Weights of a small mixture-of-experts language model, trained from scratch on English Wikipedia.
Experts: 128 experts in each of 6 layers, 64 squared ReLU neurons an expert, a softmax router.
Training: a variant of Muon for the experts, 507M tokens, 7732 steps.
Below are experts of layer 3 (counted from 0) of a mixture-of-experts language model. Rows are named router (the router's row for the expert), up (a neuron's input weights, with its number) and show model dimensions 0-95. Each number is 500 + 50 x the weight over its row's rms, rounded and kept within 0 to 999. Numbers have three digits each.
After each expert's rows: "gets" lists some tokens that make up at least twice as much of what it gets as of all text. This comes from a sample of Wikipedia text that the model never trained on. Tokens count by the router's weight.

# expert 108
router:510464456610510510448476439446545454531429480494460469550577386588517445603558470512534530573485562545404576472434525594542475440502442484439523465566459548506501520541533456563515563459513540478514426577511518572432503450529481521543483530432533457375502507500498479518449415434470463520
up2:594477526538491511528644543408567430471530570531541600551568532487504463532489517617467530489463404487533484521569580480546525457503469404522486546397574500449505463565411496467445528549504417516514559466498452457448457521499470552469509548432493517479505480464438566444433510538574535476
up3:508464524513464407508498529638515475421481433588554507428455539547472480545529592427553507490456504512492585565451558534462391445385516467548459532507503618532479428517533521525604504461497432483407432486492581483485449421499490477488526456512481500478544464464522556468466526481575552444
up4:509417589517523519516470485564440567521535482608536444463516517511481566533541471499456561440410590596459468502459469498430454550487520435479583485528517440406442439457530556396477580449529467505539471479441458509517529523522564513460465559492485405560469498489480452409557521581582531588
up5:476530482474420553432377536504419556399426455497481493519509464512404455484554503463487488507459624508562497564457425498519466502530465451494518537537464505436523583478487482505462493484560462460517460510493477547467425478499586561660568549477397529476498463497543585491595447525556554498
up6:578485469529438440409483603535456476513533414444527572523456445422535528470640440410556412593525541515430520454483526483487519473526426443429477446492485537455568564377555529501516484526493508485492496478570440539519441459572543470489518441510530470484588486449509488425549468565498530491
up7:533485478462364514444437525441542469523525477489479544596518529479473577521513493486553501446535456564578524455616488520484513541449423467532450590374477374634430468472522478496481449480497447518507501515467475546526510526508496542491496540479526518594475540419449441440466568473471386512
up8:525524586444457556520517587413546505458557499472485432548530464414474488431557509487474514524414535505478384512498497525470424547397539501505477517491487517480483514545497574503524470488446441482494505480521547504537392415461567449464517553501483330512591604456519412475520565500449581519
gets: "z", "j", "n", "h", "l", "r"

# expert 119
router:543457451409444473413490427538493487428429486597524503516391495547468521479490447523514603406459459429507520437591510575430516409534446511548480499461512562540599508547543534534521593514595493557469515379498499496538498567517482530485459524542529529571445534532520490410566501520521452494
up0:529502523533509533586565561576549553438464363516511470472483521512416499470448526524421459451549458500551469483506453529471403448518518557546497599456569441616432482418424480486502488483621441531525371441482556440449485592525545434481492498520496487568522515527485521519524490523555526526
up1:508485483524504446490633506533536429422543574572449557494538558444471532556427496528458468512422438550480406539529518529346496518439573478509538422431471520524448437531545615489491570443536502477507411506559448502541413520538504489589446471473538503493533534562426479500499543506528501561
up2:466477454544482568447533434433447595419500483506426476531371521502565469599507491585500577501490518422550477481543556534464514503454469502491494447511430524427549606511548504542493494409503427525407508504472532460518493442442535568601515479460519606470494506550458417444451525445567454538
up3:510508442542484480537557576495432545493469460442505494545391494554466467559483397551378512510508510421491457472444503522518583481527503463480515554555376485425558562511498496463572476474592425467430469438538512497489527411514488455550512539503541507370499553595516479457621468443496526496
up4:490471525495557458542511431500478554519558491485575551485501548508483532524507456376479585449581373419573500457571518507524445404519622484460442494465434432544449468554518456433477562580546485564518401519586479427588468478518469481507490490511537483510560519472497555484529511386548484489
up5:505569454450499377478509454565500550426584512541486536532517531481482617546452498589569498504376511508520428442503509430552449524431478465498509562471533455521490492439386436437623482494492559579404477511522522517497503455539550509473553565486553550562548527486550504451512457557451432472
up6:510546508574473471531547549424467471518396577492610565429448540479518518473481449482498468478506460553499545569480572429533543518500533482508458544433473490463584570512527474541467463526506479423473463543524438571466497551327526435396540585533552449552514533463526484463432526496546570413
gets: " ", ".", "/", "4", "3", " −"

# expert 38
router:521471518537444525448503534473548421466510474540562404439509462471568494501414461509576476609461459537559439476464473533464661560538525450499488588469544445526479571424601548544398505426504415585496502476486477572574456531483469494434504501526519546549490528542497504529419476460487505425
up0:444531422411518478583445469547384567443454480402473519458488553406593489480541567503508381488566423499545573558574508527491460489454528501501481502490527433415430584461593538497522450518451474517510537534509453585518541485442545450399501479559530559597503514476540489497501511468473494479
up1:506435595586560501521493419593411623577470528545470448446525539477445578586497504470518443516454528557458451511525529452481441487542491504548490489510520457478501575491494522599503499391531429534538456519537480514550575541525399472440459548444484441467502410524442490456510528495599583453
up2:569478500511482553548444493483570466501472475530399493485496479501575417428529563569490488545487461534577386555508569351499576525555477515409485478480552472609494494368394544492477508477494540444569485554532571500482485506478508458483490523517468495511489454541471549514463473421560622480
up3:544469483428507455543446600542479460595488473501551415547419451509534433483549536544427532481538552514434484455477567487503557472446460513481389562431466490479605497465549532454528530489553393461593514446447480469553530498600477514459586465495549557481374467478530494508469483591555505472
up4:494480529475550421531490445439428450470530492515599484464546564532463492516474401485482409536464590473546459522552526492452584504556496555467466552541519521486554514551590509464424566555475507491534471476466381476553436484499503497528510454435496495416390451473445594501593513449548522640
up5:472443513496573508430410451454489504573509477542393537441513512523521485408483531471482500416628487540557444457552530543552551467473526493510500510472497474570485560453487481510506385514547525479460413503516557456476400396559498410435460468624538516466529456509501591542547584505504435513
up6:469504413495553545578502544532578489547468459479483590474484515543593426514541497529624469627532444555518490456523499416522514499360561495502502482465633510436485376544459454503410487479546508514499510450529501496533456488521523472557545498456488542480505419386468538525571480494527462484
gets: " f", " d", " t", " b", " p", " sp"

# expert 18
router:462422424544477451435447505402504456543528540508492505556560511566484555576560499603617493483485525607523553442459473553460501493485483519519557489573454506551509484532464512553480450436476503447476518598529447612462525479519407414570483451515517384479565538502477543461497462532446404542
up2:627507596464580476465509546465489503451580484509432509483475454445522525491523484459594485447459530510478430474518376466499521560449584480405495487424421553486553554549490558487428570465511414444579481501513483534541430454479428441514534441548559506488565539474467505551603578474482460550
up3:510435536512594398595584517415526483543512474533499401495522493547486519589502510488492502468452438521449510541514496479500525535452409459542559461549516592550519659472588490485529383442491502484474393456486482441479471511559489485484513486591490431490428462588553459467453458485560492493
up4:449444453553503488555534456531547576391506467527472508562535474577414408555485463517660506428486445445384536501495561455413502480503365458502488437522493548530565544533463566539504505507490541513518482494445540548491467471420554412482546528489491460498442434433431524488549473534498503559
up5:506429532452461528487539490578565474512488419478465483489474531494495442466550582505538499507420484544539487552625507609542492421445534553499468527517460520600459454428598439559452490485556505548588502506489529457502500443507383516418516543513521439599617457435496483514550575536468553449
up6:501391517590413536501541441473469423491506558522519563411470452431434432432502550497486495435484603455509439534572474610415582565475529527520613479546552595550495548490447567526503501520428468520489493555610480506473482528522549468462571452538488473558479512584531504529528507506536546477
up7:478465564551539418471516475470549583472438446481535464497537568461490567543556538568592563519467384584456469559480497497552536510419465538508475546569568602545526514510500527514475452427524521551457542540465486420570453474458431436496454388419481577435450412507517522539473491559527520556
up8:588535581497546501448426478413481456470532550451534420492484471462544486460561448499489479501599568586530514568434449412474499550481513520524537422367505459450537519425470509587523571585545492482435505484407507443542569426520508495503544506476559571419530445555515447539485486545433444532
gets: "a", "i", "u", "o", "an", "ra"

# expert 65
router:417509448458495525618534570572587529457424566547527510469469450426419511556525527537441490537461452475534466427578549528415420466555496540495427509466493480568493494455445546479480471507541447461472527437432540562449593561471442626468531480477484468483472516522464504488486617588524456547
up0:459540468533534470468552457485520468521530493541486486511541425467533469559562399512514417389368593481463584467442592577581515433483514523540505533596445466548507513483544461480529523457511451478557503539569531488431485445588477520509500510499419469437453498501506542570449391459617485546
up1:540485483487540476441503539566498468454540503499530412490450574444543566577536537524520512431590505504435452441553447467513501523505481511521459483460573481531499537534510556497483406486561432556564383532469475553526554556494414589574616468522445488517522533537396423586387546498508432460
up2:470468474498477510454609503461500475558515543421547563432482507506535480494423450513470428445459450419524459537532510491538545513477547525375495485353530583497480581528484557523588481558540442544580453476445494526503525494436556483480420505550481498493636457450498547439513497465638506513
up3:355549492485446506518520456417582453464470548559520545472549492529509512472452451537516488487485479406503467503484473592550503444534526526641452544496463496431464478523524518544503465509662587558534473485567452490500444556476452443493463474426492557531421571447524499447548451414469539570
up4:462437589484540455539503473491429468508455482509536601493553547456417520546433448564567492569620572562540451596461400518592424446575488474509536529517494492453484604480523509584575467452517490494531414505479481587468598470498491444492534484536468501506554420482537557498512466499446556476
up5:441490466590539502540511501508552474432476525440478554483536539527528486406626496514482530516465570562420431558507551507449539472473590548444478580499500487488597496516532484444544559623522560544413528479453399485578492557496467565493476615477433490498469497504479412522470497597429464525
up6:591490429400445608515427567476473476447603499514393534571537500495526513454546526403355491508463489470469441533501469512484437486489411521522480592502552490483518461441576489498609519462530542541538518517626514426524486554519441533496541508510545487537476513518515500607530524475456550486
gets: " of", " in", " on", " with", " from", " for"

# expert 27
router:557551462419487442477493417551568480538537529540529456572472384525610486498491468473415586483470580468587482551539449488560536424475411540460504495515476489500435436562517478435537532504560490555489481499498550572461573501524513517513526577532416412525563594393558482552547484493440468476
up0:455453541488486438557563543502414494501497544445462534535491514466443561420489434469537478566504405480510501469575530447506610520533561416508503509471462509567501500396563498504603521605446524531487442472526517533469446376462477501519637538623501531445515513415472488535591504493490487486
up1:508517535453512481517493455564517482504429490540466480553454543436401525557615570410473510496457548461522529486557519485471426478538482565444456504473500479499399514385548506547499567527444626507542559548515501462485527511542570441407493544576406491483482547537534412418496504569391521556
up2:551442509536466567507577498510497492512539482467387518521526533454544380497546521577532498458625572495489475523482429456431579546544455420583449482483451543483510483522469452472452541466422420481529454533604452623532476545498508449496499471435476521546461462392523579502568557473503438544
up3:565429545506479522590574487524482488466461461499468515506480482483408488546522543471460395492464492500581459524490499528498534454469497581552529511385544487479515430590541452459463586458509529505506433506430486469538448519626461461528443525525480596484605504420545490431629454563580447555
up4:515333576470456597530529542504491476528459428453559401447517481481520544512559526480505581465526543546460497498393475544431533524490520475500523528508484592407438529555571419452491496489500553418480448513442461472534555484520500575485535563534656462486518540531439473511566524532432494478
up5:499507476487591398416455387473532469560475548508555495496478510505556618476572536397539486394532414490511453410498481503513536467600472569586486421447544483494494488491457450550413517540522444488532453550539534500485568498547543482463555580506469454529484476463481553404426494546417511494
up6:458500382430413546472545480545462524447465496483622544456569487505534431472559460539466473502425505488417586469456543453512486470571478507444554462494455564448583513527539539438505507474479448597468488530524437490532618551460550444563557438533504468525559470525532538420456579516422570452
gets: "0", "5", "1", "6", "7", "8"

# expert 103
router:503423541570550572625547434534469513482456476440460573578505549552465532458597466472501455488498475393504455523486553370484510514514502542513492431584495453450571403531517556444533472473511574488510529512483431487544548526520434539434486466430467482563479438495540549517427398531575526438
up0:489465535386513510585547482462490539558393521458426470533547537414488572438479589456519480489516479457494399471507504526462415505544574404504396446507485516479556498512464536463368539550477434485522565519527558496511539523607504517510601427489559552540488534420483455513421533520486474541
up1:477453565512590488478383452437498508485447441557537572501499488472500449495518514431536417503493567495532492532513475534483337485464512497445437458517457559432553475545549539539541561527504466538650552546463512545520488439413486575489519534373521485468457461474482476591426561529487447464
up2:469531498528513454610457593458555521519518518634530482464451497526486627510517485463461561431478426512537463470614454435426500436574485551488553480509498490516491419463395514485461541490495473473529472467532462637463522530561534583553428562451481449392552463489536473516523441481499512530
up3:655462514421497543528501489486502482506489471541428524545479539527491480462538602551503488532469443454503530569590512478499531501470476466496528569414426524371444585490491559508515583505596503440481472524534557487526626525459577523544520534445443447496554411475472441578438456560445478471
up4:502459451457588488443534509598481506448482450408500559524513419425504508492570409500464528468388470478579523502418473511460538461507563491524512488513573546470612456442597561494533609543436502421509463530521553606406516523541541447496531543564501475530470467429470448458487440538527548476
up5:478511549428457497494514524454505487483526527612503468450435464501510583474432488409509489593524512588505434594495543447457437543518513573473575540493440492643565558465547412497512497470391368579514529470467543484541511517396542455473509502495524539556487546436480497500474522454571562497
up6:535537599513533539535499467477452482466559467454545487528373541445545556522590579520576466560441531495522515522510450526465476537433526476465401581506496558438553538464606603513526465567522485465438503519578452419491496527473413468491439462495541595433517467502442507407510494583579460498
gets: " the", " a", " this", "The", " The", " its"

# expert 24
router:563496476456506491476515553457572513556559483505475554523408433574529503425508515530471501481527423525558447532561496479513588486472448551491542506523371556612429433455502472451544447468565576505381530460459509559475462486544485502528539540530501539473504493431444620556578562389443481467
up0:612535503455421494487588462450595544561470453496504376497479501402524470472447510564516477432517499461509453458494534518475517469430448511483644545510415487472418560555534493448566513474519478511435460562480484518465521515451571549478480472385530500483549521464515606430495502486514497368
up1:406577460558539610495489494374531446477516574446445487438467510600550604451545465523541454511521439546493479598489502577439456504514510590506488579403467453476530536430446493482429502472509494468519514553461589526514442445499531503521476443428431504480616571466466508478495483483555463480
up2:540513532494482432490374576507462526473537520526525591499492387430554519487447430445498515542469570496534449496557457477499582514419434569494522509471413446537474582512450446451486484513523526473512543515471512507470439471432540471470507442531531545637563447472577523577539613423451508412
up3:448482452564470624448592533459492506477487537486491492512533546470461521421540525636542445493453548486581502404456542530554543530507484428420430538452420557518622571499553437450495472484572508430475516484535561565480517495477467555496544499509438478469480403549487577415495484477523548578
up4:500553523565459515502451501439437540460405450469550557590443522485464453483596535427493496608421504451527486523441477495477563546507471619617441489538496545471587390475518492501404524509529442430502470455521525500465519536616488497578490469542480469432494467489482384439468457504534489484
up5:479486583358498558483541440539464450527552490459464486531535513468508515549467416550518491495531495473512559525461599496489512559565572438425389558490460560475516447500452549535504551480425438502580450500476505586400514523511379506487584504509480444563537529552545455589467456527516398550
up6:500553548496588397546421523507512475579533438491454555471486513581385561432495585476511450507543451503523530449513504532506484449541511590527481533462444439585470510427538441498438490564532518560454483442404423432532457437393549517525561474526504598483523467524460502463473503386456543534
gets: "0", "1", "2", "8", "6", "5"

# expert 49
router:504450526458503483449420456366434430545463423478442475546555483569569437518614499404435492615470471605532509502476488563533569488496518528541594465444521471509535495529507520437482451520515483509376452592509517500498474515550453458422459476470490490549519562432483502569574458488450543476
up7:485437467453507538545498425509440503415480505536513413568494548514577466501581593445554504448458542460522527456497516498526566496514547500478418459496437498502401508480518546514573559511485483470501507543471378466568365625553470469483474525517574463560580536452569459538516482564591478412
up8:524502534536561438509546474450583561481506452387458577454589507453485609479509486527458447472448482439491476472519533466509558537537560513466546479483445495501494523549520461499451478367456589394538485506616398547512575474524451504587482502497511442494589496527413545415514531443492485574
up9:417514414547480511480506509421456464567571499428469481487516600504500483573510409389501511454547510525472488575513514503533552572535557527379468514533504502472414448526528465468488592473487392457544463550530496434523409513554483537527509537512424574584449437504513488603522608471495525446
up10:600418573614497448444447478452561503512524462493420494469591492436507539473608573475521541500526493490536526390582527506560437494452495474546556462435628480473483373455525506477519515490490455440524431503499486513590478479539524596602495530525542494436467451477494536482490466497561527444
up11:577559498513529488506489582579603572575501493464536589462499433549449577550456514426497445513557389599509471506487444451475505493495555540518513493523445487524548522401483509537496526484538442638473612473465500509517436579492499495519470468513473434540396494578454519503548510479400473430
up12:445521490527588421563503501483475472466491458546550517414464488504433505576432455474502453435413476521373552558584560527443478453465393455526501406513623563483611507498512577489453571569470519543510487493532515466560468498573518499515468463467474446450551536536502573546419527494536571520
up13:515560416505529503569497531524421509571441566460497572529450448481527589448482451488480427458533579496460453594521546528485549441543434446487439515549456399407580512412523569446577579473514460461469482493531544505550448516500483598480554392466530464565541469576506527528453502468435511559
gets: "k", "at", "d", "y", "i", "ch"

# expert 85
router:496559528500462508477538576541533534588607450483515553491494430580528468479506509510499482455596494514561411521582488467513516473473471517570542450598374419520468458516455390438477410433520550538398485553524480572541518475494525450523474558542511539426514426453508513534593502425444557505
up0:543479400469497576462482424454553530567453494460583505392467482553453576496487442513488430409414488542564490502465504605552523508463404521583543410483573595502504484455496487524491520505536488583482471543546435561453549479452474410574462542497559490547527412477493565576557487495461517491
up1:520564442461432460576474450487538546569511459577582484541517416497411528463546489515475512558487480481504514517497494390463505474444586489427467531510491441457515486485512474550505513448528564515512407477484452534573571448555644465508508463613597607457405510451452476539512526506527598507
up2:572480542473524381528472475503515520498572522544547465456471483549438525515495426566427528501377425526451506450523492477463556435507521484470504494489471568435520553391518493448497543450507521524536394512577503452594583542495562539535480488601493526627427516486523478549615477422496437471
up3:457495559491468500516486448536502510479553462523552558516572421510488565494559472557525429515527451500560538457428551577545461481417462472456432486449431439485520466424498398500465562466500517559527565441540430486504488467436526551565460450516513450533599557490513672454417536555451502605
up4:529529533525519522403571547451480532585490497469467598395494518433428500512568484484526565488509481468471536500510479436439570432499537488520577471512431568552541570393424453501486542507465515415437496614512546467481497490498554489416490412512465583500518472498512549514505417354450554535
up5:457472510501500511565463574546465473518570426412483570391489500406429463496501498499524445467502458518545500488492527510549477543569555636516496543576469426513547487464451406429507519484576498480460385498472585552475530397459570574460483557566442526526579444540552570471506529475535544468
up6:409488487521498511534507608484575469549505498450491488488529400584556633437471438499516397617516425501515512492614501498543421496412511542429472526536392503504486508481498480468465494464520498533497413533547451554426450421438478571460556526492524608545547470513489550500490486473534513439
gets: "5", "6", "8", "4", "0", "1"

# expert 97
router:457519443533489558451429469437582442554506529432419467504587386615589527590527425517538486476491532531459555498518479538495452453488588435473561524496502445574463498492435547469484544493533398487449498583626522560427527458527455417517562526511455508479512520563500492531451443481488445473
up2:478470485508417467454506508554534390499530508482435495437498520410521559515540501484525549514588514481578473600472438596457507486545458445476484620547581442459381552418487550468559444531443475544478408558532408451482479492588518595478443507546480519485499536453417525489536509480489502570
up3:592543458455551500467500472495529538579436531434471590543519438477402419439471476498598476494505497472486521455567482502471525540439500543437558397451547554505522511612473526385496516469477525551505495620489405473426471497431468458513539494515598463437476495572454565586463476510435508514
up4:500504596485536468511479482432562472441498497486513436531451571411571465567576548502546578487449489550486483527526588526434542508489493497438434596449594527499460512590475585617430506490510440460540520420507510469586463490455497467412507535513515499572540492561520380532399451493560488508
up5:476495376544452470398527608504478540497428541576478423489546535454552480512559565487461453434534478536498545429541513517533571481523603435527479449445522560529473547446441511501456499493503505496531445512635455505558499520411591553550485465419469518542561536472487442445529585499511497392
up6:531455403462438445496561517564455492485510566562516418540452507460524547527496409538498497454481436451512494492544514530513510517517499515472512475576519545443445505486464536569586487533578503530528433552521630381567470473438563480450509483543554526618512461600396577449407557476450512489
up7:479507460615465524502499495504469508455530498473539507345507532602562430443456508508528521511545479464453577577598498540516547469473491523409472473503531612459574493536521533463469452540515398523439522484507511511431556597558518506387544409541509518457470518465459388486483560507479418476
up8:632501513597528537578503524453484476583487442494529509354518549566512460570474468457510440478469476493502477465507527577564564571464478490564534515463411527472477631539520541564506503548475462479476505435508586396590521512534412520500477488508481468529506545466431395480509419459463507456
gets: "v", "z", "g", "k", "h", "t"

# expert 31
router:542464474410439414459471494454454415531604507514544428531486512528586521580472417527560497461472498579560531480465556556505466404505530532597517513585444455463542521553559382521453495549542438534557517466414485541593478467528431484545508421488554499558521481597523542474474542517493488442
up0:576482477570544524541442555446549544420533504510550572442463532485515430510429497512523530526502543491550536482497492542418552497489488483545503471541634425491471552493456448478479462615509528455480512452320349518528495402547524501494459567520442559486529516539455525533507525523587449465
up1:492461501506494351447523496487494562546475500473392447568465468445512526500538458445497426499573431478493565531446522460475530483492586570484452445540396480484492473581527538561481588517504543525538467589420520508551495583468501575370441554396558475500486513474535570535525430489549491545
up2:457510395552478415528523560516474471525456481507479552452414527506593458588418472507488533516537515517502477494484561527577537485561440549500399523437564622450476543563501426480501470522529505475484475433494436611593524468434495432561530516485468539527474438523531482526437507495586582375
up3:595466475469481499503458560451496440591559476562507498478501451437377426496406482589599522472589479533505430490563596541584414471482535467479472499498464580598526453520485471520518523507531519458420389483497548459490496465456537475558492494452535436469426476535457429476516462518584435455
up4:405490524453387539508477487399452484493472430526519559482543461447551455589436555452507525485468582477557498350494563508485429468516590505435463480451462567498565494496530557569432521488500488499596501535410554511538515501433520452486574470544458576495535463402592526548509478531501456537
up5:465538402441496459498590491508489431397483610439502527480467441421448516476462575492488382486535422453490484524536504529526501542378447607528529469498479478468509532525520491463452468576481442534556541532464498456569540493405494474521601523441575475555539520490564498436465582409504543454
up6:615491509376514443552487558483457393526516478485452492430399490400553504468512557542537486485500491550555518407571468479495515523487529512498516442489475576444553526506516507512467478430499500431502457460521454531541399565517508463517386408532547589525533484588527641473463514455461455468
gets: " d", " g", " s", " l", " c", " m"

# expert 95
router:568507489496473575460474453474555416423495549534535479483460435570572471576437477528611511456477466449494534491481522509471565456450476431432547488512534456561454476520545560458435561533552521496496474602488533430594398434497492447384506512509506526543493502629532573480445582441523430485
up0:515413585450531434553557504539443521436469627513548469552476493526528473526544510494475537527493525456461522495517403487515486455412494428497449469528484557533573517443461521523551621433512604500470456519442523536449483454492519553502479551513411539525455640612473487491358472503479530502
up1:552435541514545413530507495537611380570587568461445551539415429530494510513597570441503540528587496523450457495580485525478419548425495603423564501516488468464472532470504535492540516498542497529485468488458500474466485564475455374533452449506468454610544468492537489448544500494491541417
up2:524505509534538566498447608534447532507488533400569518445555508505620560495435518480473438488454502396525522543489542571555503426471433543511508454534517577464494449528560533480535516547475473484483419412503480559594537506523489436581434404436491466462512472446522594556496565380488449534
up3:469461401458578512488511508602526565440460534622475413438503479533542517535406501482488530497523493507565525562509534512480436650513526521410530395484524531497551472450457495524531560515575538480553475531489417455528475500477532411432442541397435518431515482478507554499530584411520513503
up4:532435481444565488500582491488479538498442529461520504534464440471514439419502491576594504549555404397558532588511519524469542477529430524442505501459469551493474609581467530627468502536433435392456487481433456478550454464480541500524540529414486420556546485397529551490440479518516480570
up5:411510579545468474568459519607461505416469503562484497451553511498484497454446505548485536549438446563419429482469466487443517566496560412507440552511538492432567411502513637529386540494492547415539512546438484453498422484528587509530534543495443547492537512458502542507595524486575522428
up6:531575504506582480498480471478478508412526548393547543485475565416484493525427414501554476516474412514521485490487435513497590490527647491436523486493508530395497619526462396470537519512489515456441495482472480571528480524482496498520519491429472486473579575557518541501377497419492549616
gets: "c", "p", "pl", "oc", "ec", "f"

# expert 55
router:498438532564529529556575449564527508528492478511390529480496555544505529408513466500472496534431470442486513520473577396536563553454558493453563453536485551512554441420568596415431406463541583431580523467393537496524581497506485446476526499402511454455455459505514469543404467499538505481
up0:585393607566556581424515487524405459497517433485456488540431553468510478531530560522483471534511501522553453489577474455586469483504552508524565577514445514375549496558504468495535639501521490518500545461468446507457512492527453426441533558448472522546467387393509545489465485441552458510
up1:538425562537490414469557513473527475547534572483475540490456539476571470573462434498427453439507516451528572420484569457379573576454443431439534611520493531446522471481570506516492492506487507484489521467538511410552459469406509467474550463469552564462519453496580570568547510476453573381
up2:551455516523576547493514520520506401457509488505499623456490588542512478608455544507473508435554536494467472518512398507460613410418516517430481479454556460511475470609487506464487511560519597565541446493465445509478405554537395550562448445441526505543557509520413546506565504521452515472
up3:561541484512510505526626481531542460467537500464438546527496466495530469544553598510542437487555441453483510585498403481497491475436493533526549433499528530517388500512444497546448445532450570449629528480536451538443457481524425409533420622628491477500497475547490543477532403486497545450
up4:504435556435472453490610571458492527472463512481465520499447445438423469453496471479528569488513451395461471502571592514519528421480576487581466518490581437469540463518530463491568521469583463571537483500565535427474615501540461445547411497570563603524554534441457449464500457494527422440
up5:487573488489431467492545486412485479482397536530476551547447509422422535464584434506543491492436479399449418521489485478500622473527489480586510446567504560568530537426478491452485568454524478525467570561561479514551570505580399545545544508490437548446510517501534501535487429370498538441
up6:486481490517466485461589499455597471508462542600423427486638459549524538418552463497459515463523511513466538547588520550467532418504508600571607432495461439487545497403527459557534480505512500503499526431512475461493510506547549519482485477535485525411379492494441490541507454365423469482
gets: " the", " The", " his", "The", " their", " its"

# expert 93
router:497453403585530482391488489446508498557439571480490549548593438561524533537541565544528527531508579510436518484493446567520375456505539448534573524591468479522453528537409573546475485454508464447490422578639466548415569535522442498574474510464494417506523540498511506501462474503521481467
up2:425515615503527432519575449575599546460467529522534548472558417500415537537602508489458462528469585532574487454507539508448383527456466474438478401421490504508474564499446495473482417428577517436510493606499459473493478563444427524491470478523510541515512445546494575478524544542559543552
up3:416476472584468514490582522546499571479557546537541477499558427490465551552521454502451531531512482508361417422562532471556522463513511449500568481463442541542403471467503349452486492525588495547505478556547419467460424462474548473547557497556464520471516508493608532485501539515578603458
up4:494419537564408548536509500456494605496522576374474413600553538491554473447480397510506479571387476425531439539444470551427565561495545542473479431538524513487475487505560481466493474543516419502531482469441499538520449508456504525533459555511648431523522573478535577473472509495504484531
up5:496557486542501512367578489551485542531508498529444579428567414578479498488462452495505508479478607456496514517521504571477491531347493472518463556511436548494559523550522428601460501487547419551524584545485433500480462528410515454551536450601453454487497459411452541521550524498506588523
up6:547484536414517523568506528494512480504501487529449533419500515517435404567499549562457571520555439572492582477508438602536508507425498470452498448456522527438427482490547416448342567518515531488560529397489583501468487496537376488462555463527578462518470482465564433516514564573467489509
up7:493500470583453496488563444432519525413574557520522580529556505437516535482431595562496440448433441499498462531481474518551566490576414481514580512509542553344479466519482478528555487519354492545526492435552461527506559540473474584499515484460455591483486577423415548471521471467487521508
up8:555449508564437471476601473471490490477496431534476423521461548452512492476546515528528471600567478520491488487603556463502479444488537474506459482541378433511481470456491525503484410533586461524545399503573458448495530467464513607430569542541537377520541533432557556488421552437509605495
gets: "i", "o", "ie", "a", "y", "u"

# expert 86
router:495467413496478518418493592485507446571509546490514559500472441561532506553551507533551498514547554606470510571577473495507585484475572439413584477561459475503584429538477549425472503560511548502471516559439441436463430382516444449588405459485513513462471543515482437442530449547443468560
up0:505598463488512429493504585536567486458385524442500513550466572483505445484508487503437447572541495446488460415517542533475566515432562333493486527496493479507562511485604502434495522519578490418423427569576510550470528530538409570457488481500538515610517524514497483571538429479535529516
up1:501501484539508485462474512585538548400476511541537400589481570513494495492535570444571539533413469486433441561609511437486510497493483462462500441567545536441499442449511498548495532607469402466422609428535532423569447560522482568493490491494484446532394548449505512537545475557464440548
up2:559459502486517536553447487492528454427519525546453444449439523558499499513545497556480454472382492568523472609486591513503437437507593473464404549480520497450441485590533523453449581529471489413579527491358497495442535465477597523521550445433457436448537610473489513488486457464545480482
up3:531477438516452550526511484568559526527507502498485525544427611440561398488543456527531511556431516496561540436617439567498527522472445482440478502521548594507527489435559409424461491499520507513605586424540493501501523552554448534478490445495389617577513433541498465464534527560541497457
up4:477522495498492490463377404536544444421449527455469399521490480524503470477513406565395457451483542450498540452526450466455560505450536456536436476469517580540515453482515511499493493560569521540422540502462499489583455384600511553527442525493527543586476589556471455433472570542591541558
up5:466474563471563463502452542524501441401514575478528454482521443445571537423510532569391467525540523532501489532527560485368479567483537565384481499549576595403502445462578567594522521544481507495493484504517427563472512453492510473477449435531508447602432562501436567499500508509473484559
up6:564512435582501530424498408480508444524523602472455487473428483524494532452497585521652556396550515543454518510547458545448551476540584477500530469441513455460464516478461569506433575579482521535552470551519432416503482522443443480488584530518440483444536478453528525575440480529531586417
gets: "an", "ian", "o", " States", " American", " York"